Below are experts of layer 7 (counted from 0) of a mixture-of-experts language model. Rows are named router (the router's row for the expert), gate (a neuron's input weights, with its number), up (a neuron's input weights, with its number) and show model dimensions 0-191. Each number is 128 + 32 x the weight over its row's rms, rounded and kept within 0 to 255. Numbers have three digits each.
After each expert's rows: a language model's description of what the expert responds to. This comes from a sample of Wikipedia text that the model never trained on.

# expert 36
router:073163122107095152086114093149124091160126168105157097168093115101104145157149070148086095150098110101167100090087116090095116137149099161078177134138118060083171161119146088159151062090174100101103128159158101144140150120165155165149155178137132173136093184134124124118114132190085128136155117136184153156145114088127157114115088076091164106116092160122113081147132130121152172189155124174170103166166112115154134082095189139184133111139128180147111096100146084125119117139088147145069105166147101085144089134195161158147093153191132146137048196155156141161159165110164187155
gate0:197160069149136080178134080109102129078098167099109152207087111077163130136108087129140094087163147106103097130123112081134138054133164197113074122094072133173123092145125119146144122103161090087131083119129101172181167140139159202084090138104101070162166142168157173119160185142096138119093139153146174128147101102142138134125156093136100168138129082091174121125078119127150129176145127137138114133098155074118126120115131123079085103129141150069130110082125108221113132139058120097149105125109057097130142088071197181101083100170114117129135112130146149129151135108104124104
up0:153150096104099166084159091116179134085130142097145125163183157118083086116125060145091119143112161159153144166139114100127101156107163189077107133167118158118110127069122114120161131148121133154104150094130185146134091136133208149199104117093097148119142079131110146092178120092120162158119200070143081041107163158116079130172099148139109112141092175112123127148198153093141161129118174135142101172091119108076121118099066148101154068145124085170164111088141168144193113160160138150086127118134083088138162054105115129152143165164137122135122075163085158147092184181127126153
Description: Words in descriptive, quantitative text about geography, weather and technical figures, such as per, percent, mph, northwest, coast, slightly.

# expert 14
router:158167145114116161121155117135119112206124146094134100106092061124097114190110117123171136140109088113170107147144164077102114128148112154107172096132124132124152176145135127218152159097107040111118150143105089127153146094147146118106141141137141123098144110134131134022120129152101157121106154133132164097121058101111145114059140099134123176061179181168144115119101127099158185152177144089105112136181106051089146092103136169107145106141088153153064082127127131112148189134084179147091091163143129141152092131121155157144129180184120111153093125195159158186130162095139178187
gate0:126124144129183149110192116143110139137142099156122146155109132078126208118090132160121139124115077131098183094155113072111123200179085163193152102130146186135131080186168160160162156146124147130063107184085123107098143125112075070128199139190146166116140119152127179086150118121085187102080156171190117144087119180131167121107150128130094131155187073123150132124086128149085153069147095102112062166129134117063134127203146115098109120163162148122121162121164104098121159130152100133090173145112129130141114099143121161156075171164165083150143120148139168102080115154155158155
up0:123113129129128137152144099217178110138154113121126109116086144176115195157112139143129094149166080138127125110129112174190177165155136084088115146066124156111185114106221141156142149110149154084192158088124129106116120178104131182117168152162069131178081137112075131152095067144101079121104124047130101104097137149087155123124105140121082105173133077154133190069153127087144104208138061108121178117123097148097114113145123118150088141098104115123120132103101118087077103182119179170155163106160107099134154115101120111200111160099178129117103139144147143067130145166138134168
Description: Nouns after a, the or an ordinal, mostly time spans and roles, such as years, season, months, footballer, role.

# expert 9
router:121167153130124136117113096125153092120122168142166136136069150111107124171111113173122122180133111175141120113114147134131127114181117168195124099116151095196139203098149050207131097076134089070151122154161127117130173084130117137153156160104164133151097171133046101107152158096089133149102107119125165144154095117165104139031122082101178084140160140161096130125117141079127169171125143123174127202167108153148112085113110160167103079138121163123149078116147109064120076119147129173124115128129080090149074120155162163100112153119171184143146100197107174180181137093110154155
gate0:132165099117116141127084182126101154110066166076148152140101126131108135108113096167170094111107079135161131124173238127188169081146169152073113137117130090115102141100154197091075119093139131109097103057108143093145160136137143120109100093166223102147101130155150142080113089160153127127103110152177114189172091139164114123168150130119171114111131132131091127165142181150086144135144124148087090167117117154166129107165124174106176124109116147112101073105147110128114138097086166118110160131151119132146200050161144121115172140081112122151141176094132071152127156145116215200
up0:158103104162120115112112103093202149149099193130129120122100078104128149140085083170099116145109153125148115110161124139075094051132084130149104120087139149137133150183146058140157162087111157105145113138107109225129137083113176077123109138126127147151105123148135102124111056139178084164112088141184147163080118136134099146069113114166094071100081061091098092183130052134118140123128124181125120116046074102109092159100142093118090120093121151166159125199145136135193118174094141158114164144095101124098129108149078153106089139168105168131078122115142119111187119123157088101
Description: Paragraph breaks and == heading markers between sections, often just before a new section, infobox label like Personal information, or sentence.

# expert 18
router:112182120074094139140155043159062138137157141160133118144093133140145176117120144167143096123103057170163129099147088129110107094205091138089126114116066087162131153103172129147086125099136102091066157166152156151087145106196147099121135150114138187112122146104082052126172113112122084179126146144115144163175106100179184086096128114095105118115159138157126108061181162116162131131133113183134100145162136034093122122114146097101158110118115136141148130116153125117142091131105164110124115176166135066118128129110213165098123181150085146110170094123145132165199129070143139167
gate0:185154126119191143101147120052141142175172128097163139097132126090148099152102116190125115124110157111157178079138130135108182062190180135085100185089117079089162089100152129150199148137145113170117113129134147164111135164133161177178107120145109133120095144106136184132152165098096119117119102127105177147167098153144089134122140139105085120197058182101062079138158099193162066158097150113169196101149196123107117184125170089140153144147163151100171157109094103150131126112127141174162119113178150158086136142120157167108112160152168103147132087152114114139170113066139131103
up0:150096172071121122154155134156146111114125126147101125086156103186178091141114148041068102129165141109099119162130135142075147143170172126161185102108131167158070130136162151072083117124090095127180151160147145128085149145123180140072191137149130139152125086165073110066128125114107122075203136064128109133136112148146099084114118161090124116108150131141208116140153189130103127151061131117151174137142095150173140178168140107097130169120105118064095122179105124132129118134138126093110116165145091111170172098187113140194128113134142192116153084106140135064173161131094139054
Description: Middle syllables and accented letters inside foreign proper names and places, such as Sánchez, Stellenbosch, Nordrhein-Westfalen, ü, ö, ø.

# expert 4
router:078154155110101138086130093146123089168111162126167103165093105115121135166141061146085093151103120115162086071096098098102094123150086159101172138126117069075171170129167096164142062085179090114100131156161124150113162122164150181124149176126136200143089174133121118121119127172085126140159096123179154168132098093128152113114087076102156099134089152136104083143136122119158182177157130177165109165177101111145117081095173132172123105135145195145112104100143088113117133129088160142068090165146114085140083153191151158159092144192153145147047178145147127160161162112178173155
gate0:073117153199141105099120118109166128095146156146148138107154123096112122112092109197048163184097145119124118081134115091102176092083130127141153123113183118084163137146235107096124118137134070069102134077104162073154133080113132183106149143158061161123141187138119152096131112115097130134095122161146152109111149164107137172112188128079119122133077121141149127112158143141127116085122124127150125202182132054158171148112163054118141127097099148107130109128111136077098163115110129146162162137128097140133114107171119138136124104100106166065129127125158146162178141072058223177
up0:156106133145115160137093135121166112092135111156137083202147090130166138051103150143160171103099094124130044131117096116167119136118143153104143146104075132175114061176099147143105138144138123147117158092106122148127109122137118139145148147145105034182140132117119133073110094149058190132128078123093098094135121126109163151143064128102114169142098076136130152074152035144150114119111107091176155094142176183092117095130099138170164121121108151190141091154124095055112151066082116162126132187150133172148107124102125059105185095119187141131116147172179152155122075108179119122
Description: Nouns after the or a that usually take of or to next, such as age, reason, ability, right, part, purpose, and the of in age of.

# expert 57
router:091127116130165141120159133121084140115127154122165109079067101131085129156130142118114055190071140152098123099165109118134122117157155218144113143161139072108161161126147112143093124145152122109167150138161128149135130091151142131123108112099137122191105169201119135100068097140068163132117124154126163172183117109223165064080110088105162139151157133191120096154111170177173098119125157173136133132205145129090189097087129123172106147111161133144108116054136086150131157163078138168142101152153122082139081134099108109175106138117131198162132124172202134134191120133126162173
gate0:172207091137145093050158099150145158115130129113187082141067095154098076140070137119073094099130125111056153175160165082126100181119128143146146166132109115069117174143176087125137131093127088112132077130088083155114074127183153105151106128097130143160102147152121119168163115094153212120158098080081150123125169132211137091109212110126139144138133159120094141109112139134140113086099130160148168097101094085095119192102144085129107147113136111166081108121149110128121123091176156102116077103136175061137083175107114095181122155151091162085066120122120142148117147137124145112
up0:122129146098139044111121068156073118119094152114092135108157085136109139118155100087140078191144134095079124145102132077172130125095164168198165044113169194175116114148156129109114110135200167088116122178121205119107093080102148120119089166112136131102156095180144145129097123087110129111126087126120107126148148127132145015191083118125136093135146137124183136216137124129104134111112132089127145102118124140118121115133171126103110121174130084078162091118124100106140135098097084062132097178115167094168101064142134128115117126092106180116127118109161111109125082061137143189
Description: Middle syllables of longer or foreign words and names, including diacritic letters, often in taxonomy lists: amb-ig-uous, e-val-uation, š, č.

# expert 3
router:147119169111145120155138062137076147173105184090148113115059058082111178142153157187115140153090125100126089181090133108110121088178117145152152162150119069125163200123141080159139110141132086085138165164184155098115130130128142162137137127128171113150095128171110154151192127110109151153095178144120163123108122050170128137154056168080173102108132173159164091143119117148130184155164119116151104167155073065174148104113097127141184142088136151153113116097133077123148143152104179153145140157179151096173111141140154140101163197137131172125129079177180142141140121124090179176
gate0:123106122137177063175089145165175103157092161100128102176097090071150147136207156111089210159113162154098107134133112177087093089136090095109164140179168113146148098108115156130180154128125159195163151101154138134136121090083166119124161158143161138189140100116098203105174147130144094142082155114129105132124104175115118147154152097108103129106185132158135131118116112160148157130145153132116163184182162143123175107105138106162199099082158144134167144169134163159075146183143176144142124107132112089173120133131157117095125198039060141148102171127188078138120117113090133100
up0:077123091132178129116119173086095165161131087133115066123191148167151144106117153158116066097166157150169180167191134161147157150157160113134080130104123102231154098152120126153151126140129102185173057102125080154154145153113212066086137119148128097121083139084091107125142126112124091133168174171152091186126144101084135165137105103158118107048148169176070154125155154136137123149141094131103079087146063162128145126154148106128139132122167141143174169134131107127100145149059152098124164087144171117140103139124065169174125144145130126080131049145135083128124151149142129109
Description: Articles and possessive determiners opening a noun phrase in running prose, mostly after prepositions or verbs: a, the, an, its, their, 's.

# expert 23
router:149156135081149113089090094112144105139109193155168110134094092161098130168077056118095096177064065138140112106135149117143150074194115157096154118134092085087157223084139128186156117081124120124131110177098078126145145163122142170133160090142121137124131127169154131071148133157090178131079126133160122239125125128172169161171116060125156196098085137137150129081139142084155179157162144139179140164139098087102162122145122121136161107130105162122147121105161134142118158148063146109086097101121113084143123168143141113162099110150178181142126178135175159104155139125124167169
gate0:149135190141080118102105074142208083219142087158087105091124117139108117181136070171099060157124113071113135155133127107133122065097156077127126095146156161114132151105145148113100115100148150102099115144167161129132171136175148123082127128107109203135128103107133174063182143151151104110119122125099178214081094110131123151107136093080140165163056142172188106115172116156152146111158147129170154148131109135124144065131112163141185107130169123138157106124115189113189104070121114119139152146147097097091093154117128111097123140066109093103138196184085158161120134132170136109
up0:106116117126099084147116059139149180125126086150142137136133154097116083152139071170095122141123086102157128075069171131158150110137148098116124163116097172125126129107151095134171131078147065108157127140119104132144081123122105087143148063136093054126115162100181056106129180129156132111134094085139125124119154143147172128158213111191150134147131086098135171125092144054107126114166084198041089118133136131122159086091082130138143108159140130185122159107119181159085130179129122110100119182146094164164128160114106121117134149203045144073171100132138137103138143138090144051
Description: Line breaks ending markdown table header rows and section headings, plus table separator rows and taxonomy labels like Class:, Order:.

# expert 17
router:080155148107109146078128094146123081174107158120161095163092114112117134162144063139082099151106124119173089071094092104094093122146091151099177133138121070077170178129153106164135061093182099108101134158154119160107166118155147179120157172131137204139096183130131137120128136158088118137160107121178167164123090089119156116122089079101174107133103157127109094142128124113152180186156123176171104162177102110136118076094168134172134105141136191142117102104149089115117124128090156146067101144138097083143080146188159157149091152191154151159043171147165134154153177112174178152
gate0:141110163138082125169173136112096065114138150121184111114107149123111118117082134176100111174121123121080095179079147076127134105143189093164131131116089105123142136101146115155154138133132083110130147072089122131060087136155080173139206142175123095111097129149106142119063080115099170146111145094143051140081156106123140196127104116182155124110136163134174089164085133071124178177058162172092111101133091126115169105103132114121119066114149154128107165116070106124149112158096174126115105149147072128148139139130169157170093120118137118162096116208083181139177118217105094159
up0:154100183142112087184080096122173079072134123128140094159185139091144093137127108113108168069170114166161133129096142087170174066084142174140123131077171089124143153155060135139133130099136094134146090139119084130168165155168107157144158160137157171150119144154104076110165086103136178141124125091165144127074159132114175137111101062162099092130115109085158185168119084079094138126054077158122101130161141150154143065095107155093146163106152128106125096111188105124149109086144159138145152141111126123088129103072180156182132146092161206132128129125093158157091160063085084144
Description: Decimal percentages in census income text like .9%, plus articles a/an and nouns after the, such as House, Ministry, remains.

# expert 52
router:078182124109104140090088101146098099134102221159192110138106105118103167155183149093095098212131074136110102120126078098148102150241133154133116151085114096086094128171124120183098116157139101138116160214157123135140049110161139126102121108162148148125099140134125181070114077114085157213135104149132156125123157119073136085091085141059115169122127160098155120101148159155190133131137120155087057177112136078136150100136144119124130116117121112145149131103166155145147129152097106117161127117156105042181103140130111086147131126144121125085158122155147141152139143079124146165
gate0:123077132105155120135084159114143102111155096110196146159115129093154113177147157084171164145120152162112173066124135062137115126165120124122143126131091107146092095179116121141147137231154162157087180135156069151121060179149163131147126142086163109126090185156155155088135153189053119132149082090132102131112114199118156076121124150115096181128148112114108161149174117089069130146092148134091114164109120152123127149129114067153213150142120171168118093135131137115153121214124074114156114110169163165128091102173103128129144131118193165095148127126064122148131176117191100140
up0:129116133122116164105060116070158106130104185089162072138169168114162149140158124204097108120100139120144144079128155103108186183104139138025136120154090110110076150052123140122136154179064182171124151126128140163112138113113104109096157141083127140198102200088115146115119142067104122132166143090131166141129080162170146152129157163152161129197123109132148107132159134124177147166124047087107152148133123148133091116140140154104173127136121038110128163102133144147139208172127105104106094180144144147167133160175137181146136115062156117114130162107105157110182117155143108149
Description: Word pieces inside non-English proper names, often Turkish, Arabic, Slavic or Spanish, such as gh, kh, ž, ç, and Barb in Santa Barbara.

# expert 50
router:150106124082123069077114108144077116173138156101129080166077070061119102137086097145181164151119129094161103118117122111163122101170113177145155146143041106168154184106083117172162140091089063091178151117149069153085114146129106165162128127132103077106161126153123143103122176158119141133155118105129200090097147073137167137112059123095183143080127154171111114122145092144139121142155116163142084160123166058157134101134109146146112135107121168180066158109130118114172141150167155159100084095186094127133100071208149134155097103096101115125122168155148151155171157103161151162
gate0:118111103119128156119146150117166125161116066134133146096117069106132057130149094129120140139167161169096201069164160167088157174141108101092068193121124116143152132088096103121189138095106109117174099161081078110093156151143142102105135085127103089114151169120140156090097127164148166115168137172168062127143146109125127097114125087091148094093146164151141111117080131168159126121110119091098099105087170191160152090135180114160087140145078094135168136146113165108116139179155118167136081151096156142190116141112169176149158126113093157144103088114154185176140198184178051192
up0:200164092156107132112165101140170105104136159138085117119158122123140175131131071134138096104120060157115136147125139129166078109115109103169097136122119150126161149123166125101190145154094086140158117145131185101106120128130118112138147145067140161145144161135099178109111058136138063067066104128103123089112136126136088118100151083191110112152129135126122126154137133129171138110182094121181134061162145133133067134077083133133084140202112123107147067199154139090132182128136115189145138195108148206138110171186132165146156130113124138096092106209116078032096137090140161142
Description: Quantity words after a, as, the or with, such as some, many, most, all, two, well in as well as.